Below are experts of layer 5 (counted from 0) of a mixture-of-experts language model. Rows are named router (the router's row for the expert), down (a neuron's output weights, with its number) and show model dimensions 448-511. Each number is 128 + 32 x the weight over its row's rms, rounded and kept within 0 to 255. Numbers have three digits each.
Before each expert's rows: "comes before" lists some tokens at least twice as common just after its tokens as in all text. This comes from a sample of Wikipedia text that the model never trained on. Tokens count by the router's weight.

# expert 12
comes before: "the ", "of ", "to ", "a ", "and ", "with "
router:106160104145163131134186169126092171104155131122105112074141133107120151116137139180060133122112091056135139106134139124120148107150135192074132148109146142126164083135109086069169166121086126
down0:109122155129156164159143140116126088177164132187094115133143087119121068114123148181108166183097173106174122186178134124066109140078105146118126122112241125115072143071165105134057142179099125
down1:172204121142092046088119110170145131083127113111179124149130147161182170104161120114135145152192111166156112139130124123093122151099137104132117125121098130120121130161161100128187145139147107
down2:082126139131081131133122096123179077151101140139118100161076122133153178146122189114085184155122194113110160179046095096103164150086179143163125126116150102151066143123119168148116120122173112
down3:118132133078118090113175170136171106149160122167109186128155097129143106108078106137085099094125117134110122181173138159103107101045100140146117131173114097109113086093137175134021043134144104
down4:162150144159095116136127117124074135106154127082159138107152093203116119103142121123090158093104133104138118116112101074088117146114140143153139100180142052121135112182164111125115109193126080
down5:085112112110107184149168104068164134132149122157124077195168074119157139104103122154138097150119109116111110142145127141060129179147047178117133131172148119106123114036144162110099088117152083
down6:126122119082064108165127134202104121150117101123122093101109136189112126125116149138164149093128114087117187189181112160093087173143158155134179079203147139158116140091158122098147107174135192
down7:114092124145134124094171144145143110129163165164149119193141090136157139158077081172110114095151145156173112124123186116198134149137152203077096123110145103057192129145150122124066136149067134
down8:104179163136090134103097114144156120143114127141122204155073126141078108134103142111146146136122077141098115065117134076129110130180158063143125113134144137144142073107136101131095160047117164
down9:099100104116167118154158131170152148168167134091112119146118115086131090157127126134124096046126126091149131158141115143116077147165116086170126093091129131137157062127107107125083116093109141
down10:132142109112069142131148125117127153162138119138155145112135135110161134131135147142143120110140111127147104164081111132095102105042110147108111081144072180101135134091143150098129103197099170
down11:108160104122116131116145137165123098173154095077168120083181152101154130197102114083126107081086172180181124135145082143098119075122148087136124111131152158157132108065087172151146152066101133
down12:154159101080149195131111140110143132141126174101150154097128098039130120127115105133056132140183173166174139074106063119103092112189114142148118095143112150093147103139114134130112143159120125
down13:100115137050167087121156128142166152096149140151163103124113100118131107152174129131145123116117092155135118088133112142090123135086108112119130056094094159120092131157138114142115145168142078
down14:136067085134187075118101096111081138140154080100181121114154182144118108107156091123173061076127086107171168146119101189087147151168161150113162071169145111075135150197141111168144138119058163
down15:086098103139119168160088066121113163101144123187137131116193103113130123174122093111130153091122139109176136179073159179167160155153161128114094085133097105100126120164104161208138123194087124
down16:116125092102078193158176146104143131097120200130125110096073128146130071155118128088126140123156118129058074141111160163156138115128145135100149094162110197074137152095133088237100152128135091
down17:094081146134112118144182091136145160114170129015115072196140130158164145127117141082103185149166180161115110101088189071063080155076156169169083132143119134152139129093159116111125111124166092
down18:138149101083112137125136148089150134079184088139175116149092159137140115128136088183125122085110091127120070090130170189186155127211115090107105072093093105093077095172060139144152156096137084
down19:151099144138183147066099119166195138129132108142192080127110164136138122101182099175111064072168141130125113143112115151140160109130125115168125126136142128106165193181087144168144180139123066
down20:127131181084182185092170128115116110140102150154149169172115139102120113147075124163103123184142120107093121177149124137163100141182165124083146107134120154058154111114126133105100141090092145
down21:050092142141108175104200101146116139128124130139125173196117086128157170122118148129100120144139088084167115155097132167044111157116146159138137121133167142181069106091153172124162122119158069
down22:139162147143035142151187129102196154141084124099095072118075090161043122126163145119141073114158093075153134143127114116056125101173168167149092130143145092134119096094174134108133120133164082
down23:125158194134077111132122149146122106118127146165132069153173095103116094107118110126120158141127146131197157087105114085068073131108137131090177156157116143122124120122143083128132098142186076
down24:180171127131118128154091115155102081119162114191077202199089134136120109116116106121065105135136136081111124156107088076116114114076127152152115110175132092132149113137164128080159081178096176
down25:118130117104113133154097086159097160108116100091171125136101118179128122117086092103207040140132144121162141147153081173076146103060107139177148132149174164158145123139178158094118131082155121
down26:175130113129117120117120139154082093160162143115113120177109202178119098134109157122150095121177161043163097080117071160104156189147138107174147148175160097223161161123158151114121128170084133
down27:133162133089110150096119119122138096132109187173082146133111142148149084125052128161106132147119103117073117107156148131126070147201164129171142087140118182125133129111119150093074171128121135
down28:103068142147139157136173139146198083101066152129106173127088140120149147138117153094077106160109141133214089171162151089091134118124124159113110100190131089100119137124131127176148136185138149
down29:114130167167103101107151083157115110128146136152112115166110143093155117114120122159126109101149121169111066122090168119092140096157089111152125125153149144115099141057147135136148134147161089
down30:164077113137119031162130113177138123123122130114152095118109141225089139093140098160137097102115139090144136102159145148084162158123165151102113129110080085144172125160105136157147128166114102
down31:108105165052161120121153125121105134104119114154128151106128107121118159154178191098180139152114134098120106143105146137059118126136169131106160110178168142133075112104139102182108129145162133

# expert 10
comes before: "| ", "|", "1 ", "2 ", "0 ", "3 "
router:127126137161142153132144137119077112084128104169129087085116102080158125101147151110080129171100102097126157138169209097204155128145105182151110143132142150108170075183105109119154111154059084
down0:159139079088118097104087106136154180129155131140152091136135096105113162138172085132176131151169158161172080124157131120078185158112150168134177100126114116130184146116146143139095094122105191
down1:115117126130182140175139176101118141183133110138130135151119170068174127100106115091124082126111101101073095128134117205146094151096076135102125160127070103147150142093117130180124162168124073
down2:075136137083134154096125131085137163135116091124084153070069156182149121119153103103141158113092077032133135160102127117086088086113151117144114113114160033115214102071157128146093094156159140
down3:117125171140174211175104091125103155095161085119080074137080073076132070120140087169096124148140126120155117109125128124080132084099081067132123143152115228124136149140107122207126084153127111
down4:079136113077166142176089162142074119117109042144130127113114093128129101114143058090129169116113147116160156126108140131140133065143103171120149087154145155153132117112139114142109099071130145
down5:179089154119099112090102135101125111148158128163147190171107121197152166132098106114102123159191175097124135128112101181097066091081144118117174161185048138154166103169157137144159125126113110
down6:151149093088132099187126135106118130067134158124126146183165160136171099155125102092122105129193103136101115113139170139143083136178124036122134136036149142108103136150098102116084161124111157
down7:105162076144154095147102098150086143192101151063122118151070126080128194170116156192097093118140151157116176160092164169119121132153073146153149128124164154164128148158179101123117107190123147
down8:122079072089189135154116119224104103119117126110126144139107108149093099087140170162118127108135059106110090178069064115083127172106116200162115136074059166119134129118129102115106142129194096
down9:127132084143109155149103129155097174135071123142123135090143080077130112063155134092123110101129159108133096125134148135170162148084115125126105107115080159174085150130082158157198138106112176
down10:123110162173183138150110096175115092116142167092119146111118146117106119140180164142142095153118143126131162134171091149153117141090129121155096163207134150123103076101166142154114111088099147
down11:106152133143179096154111107103154142156134142096176117151094129130131138113144116116117088148129117124137136160097074141129159115126144112115157112095145138118124198086068098075105110121197056
down12:150196048111110125117159086126202102146149131142079136158095171112110140144124124133150039148131141075113103201115107115148104149100152126162088122106135149139159105084110141142094156168147115
down13:157136142167146101175119149147155117170188102133099126057130085080098079119117078169172128085128084081167156071095102143143161159131123162036107156137162176109134149134156080104164056112114132
down14:147168104141118117092143123147123137105134169131158086146134068052111179147086128140107082148153115127166103110118136126128170129088173170119085096125131139105166143097142136160132125100096142
down15:140131049094127110189125101143106157141135137142138131068162144116136159155122145161071145157127084155093151131153098116084172128111124190107140164110172165115148134189141132217052120119168095
down16:144103136173070124082105097124111139144045140159115117138114132146125139141093085114096153161157105123133071191126071155052099133113134135123115125162113151077178112086167153101156171085092169
down17:116112151167140149118097142159086160126123162139102129163090126163130143109077107184095090171135079135088093083074171108094092185146115128152142070130086149175192101124124128214188085116152119
down18:057077121095108133156132112142151165135162161136089110196129195124162188128125073135101128080191122079109084127060156104107175123126144065138107158173132065164123171135117116140180136115149102
down19:132059152140114116112136202125200132154164121145161099130081115095109093091110127125132119081126134161098118107149060216107160112120141189125091103108120109136138181089138157140082101104086134
down20:073093035081116101151084104080099106188145171113051144130132137132142136082139079153048132123160062129162124127141111079138114101132153105085141132175159117099135108135080158112111078110164147
down21:177149175060108113079143144157124075173108106098138109157083107095178151142165140128122142140102207202148149099135078142149139120133131161165098158183161125146114118149160138123152186044131099
down22:121110102143129160115133130067214143213128124149112173113100135108119105140100106142127137167125085111060139100164087124099153139143123106116105122135154064118140104152135152095137104149035152
down23:144144063106136158149076093151189093063084150086114142138164153138128121180162058126078157120168137093122147095126128154171113175156138081194164139161146150073133126168124122127116119108137167
down24:148069182117114126127126178088173183104121094124151114124080132090134150125092134143148109123161116130130140120130192167176126198143098165144073059166108123146143188070082163144116149140106167
down25:140110153129141111115155173122134173169118116148129121138160108139139075127104095055128162153107091107102159133129145161166116127149172127190075180104098092094179112138128178163100133171134135
down26:163144126166138119110100135118171096112159121100151143123172142071173143138128165100058148162112145102147108116136139152129120113166116117120175099161122182078138115173182121135122154081098117
down27:177082139161150153148079159145104127166140098092124086121171072154133092125076157113137165138182108126109112083162130108076138147108144156155129121121126115078170163180136142180077124110153156
down28:074095156064167120096106126104129101143129110143077166140084119137133066112102131146128090082081133087116177125123073139123096066153129131126112125162118053119136126084118154191109080140170109
down29:175143109112042135137172150148152099126099125150096141123154131100149145144155121102110078145146107113104086136113134175093166144117118143173123137159137085082108119069112093129166143120112163
down30:106143094130102140127144122077178143133130148183139112123133116163130143076102080103120139111178094157109147121141065133114141116115150099106114079109125118173127144118108116102134144136047139
down31:117081101140100159156106156106129099171100112205163139125122130133141150116116137144102123086158164112160140089105084145037104102094116085096115136123120141141122088103159176117113145089136155

# expert 14
comes before: "| ", ": ", "- ", "|", "% ", "States "
router:104140147160175159127156125176103137056104164150100133144145125151180126110102137119136143103099079073104150096123132110175164103196155165107164160112159113110128108192099115091118120147088201
down0:141149117134107086097160152144146118145090124063172090088129134137165129135124097118124117098154106137146118132120129113171171097088121179085074119197100118137142172118107139143152147113116125
down1:087118163146082126147118128088154064153137086107114119094131141099084132135080198135165080163156025123110111149167136105134135145091117062150120071131163129144120137124167109094148122165135160
down2:121125230164133101136145170109108148153101123113103067153064142121097115211143102150155169147136116083139141208033078108126109147127191153111171131139144146084130106101116059085132122185091119
down3:104136143116140097103097134082165110080164150112154112148133128140099134195125120138133116112142148139108123238064104126166169137090119106151082100183083142161085109146194187121114150101127110
down4:093119133150127179178157150137123144116100105179133109173122137112170084070051171121119111109160139129148105119201105102130156088167115184118167141119160135152132164132110156128098089158133162
down5:141121099088117101146110142141108099151107111135118143120082151133124081128117138139111136133156120143120130095142105096192119133146165093140106055079106172090100183116124089132157136106123133
down6:140121140107152148112132075144110132117167117145133131157091110088135071117081134112159113104131081138117092151129135153130145133119083179157108114154097151140080142074091096172117133131166113
down7:187125165104059116086094118104065132130211108093153183112116127144102127079130122150080145100153161122164121101105119137131113144122105183086108112121113161186163134155081179121122156058122092
down8:145112124134116132129091179082196129170128093112084151108102134132159124107067087082046185117147136109141132129199120109139122066094112144154196134149168100183138140175105088122101153156062094
down9:102125171145148166131126106132023191112095103137129106121105081154192147158112137126140137136132191093130098072130139158112089124154086111145084144198127141115097102118120113131140144156103078
down10:104151150108157171080124119071155111136195154119141171124172131156160113107059100112127132143081160155101108091154132157148123097111177144121122084189129110237128111061080126137109142168132138
down11:137108156138107141166112048137150148197149159179111121143088138109080071143137096068126147137130117129116097173148081123123151153139095102122088174123128134080102184119101111160146136082139138
down12:095157097104135129077124143162163081181145136120126171153086112145139122118074132113123155084090153113141176148087183198142131131106146121099123127136142126103179169080164139114151132103140053
down13:103146130087126083149144097130071137066154111134079120092089135172119074124134173075108154176160117135141141119159079183124068092147135141112092110129136141154095159089113162114126140142125159
down14:127137102168069105107155122115148065153135124074139140113114152112136095098176149123169169084135159142080137136147088114150126138153138124160140121113126148220130186178133123096172132184092140
down15:121109146167186128129123119158097136165066205115121138169100141090111131139153113119124149103061182111181093146071155121153193115138058153057130125127154127165147195081131150170082108125193131
down16:102182129132129116116177184102140196128159110123173079162157143076113185125104131123129116164155190202147148170191110125170066125099155135155165147186086154136130212122125202139135077106199153
down17:094111151099152154202125130091137135090131119154147165088107150136119085152161105120109129152130146174183100172108104127117143109113136147146074132063145171104146168121145170139083112105041116
down18:112090105111127183134084089081179144086093157152137154160107119137095154099198110129114080096125087108123132119100138105137118165114151117064123130110160162143158072107097117063097159105122152
down19:104164082128168109112124120132167113138161145145079099092111124145117120167164136115136149044117113143098145103140094108156139096109132181109093202099139157151138119124126176124139118103101143
down20:126102074113113159148086149113146148175141120135126147136073153131118099079165162139110062088151075071085125085122043071131121160143160078086165138111115139099142197087183155144116123131106108
down21:066175076148172146179139070123171129162102076111140132115130113137210126130081084128120163165146156144085127081145167103130155177085175138134131141066109102104174159130090134148131131114097101
down22:130088169138136124106142129113134078088087119121160183133076151205112189119135132090147082146183132093174118133116111127085125119097124105162147092118141124151105106159136161091177141078092087
down23:146141142154126114088159092136151152145178147109138129145152149082147122106129118125159126104070103108060091098116038087168163096149118069131106070164104124109104160104084143127143112114112119
down24:100108099126112092137095102163109090099139134144120126133165100158125129192093144149114115110192134106157152119111158099078093120129066121128111162064091173094146189078127087090127143132186146
down25:141114074086164120148124146147157099109097123130103175118195096093120149135080098183165169140124125152132085142092129095083116124164037170161102143169168177196122149121097193124120127112135127
down26:144101102133159109146089146076151099167140108180181095143176129121041113157120147096149122120143142161081110080181100151115134081071119113156167127177140128091171162118195116077111167107099109
down27:071118076155108107141156126131134101208108147120092147124157101145150156170096129173146136112139092154143098117134143123184117115132087111117115117182132150166114150163149101130113125147139130
down28:118155096097134101139062141129099182065094074139165146090091185172058158103179100124114138093189126168177109112149086125131148086108144096111133143104123125074143144150175175154061181138137109
down29:166120121062120152090110132155072113122151180123097130167137154161144161108135066165132112076145091099127135118151114165098130181152122118156124118152108156105099094106143148075110108123170155
down30:114099092110077088073111087145123099123158174105114158141133116117207150187071095144119116101089108150138120206126125187120133144123119088135108153105105155159079096120107154134118137141145112
down31:089150099103171125135130163106123105135163119183155082099151160104153113094135159126149125136071118146124092151079099157109131129174042158152045133129087136095095073116126105095179117114088123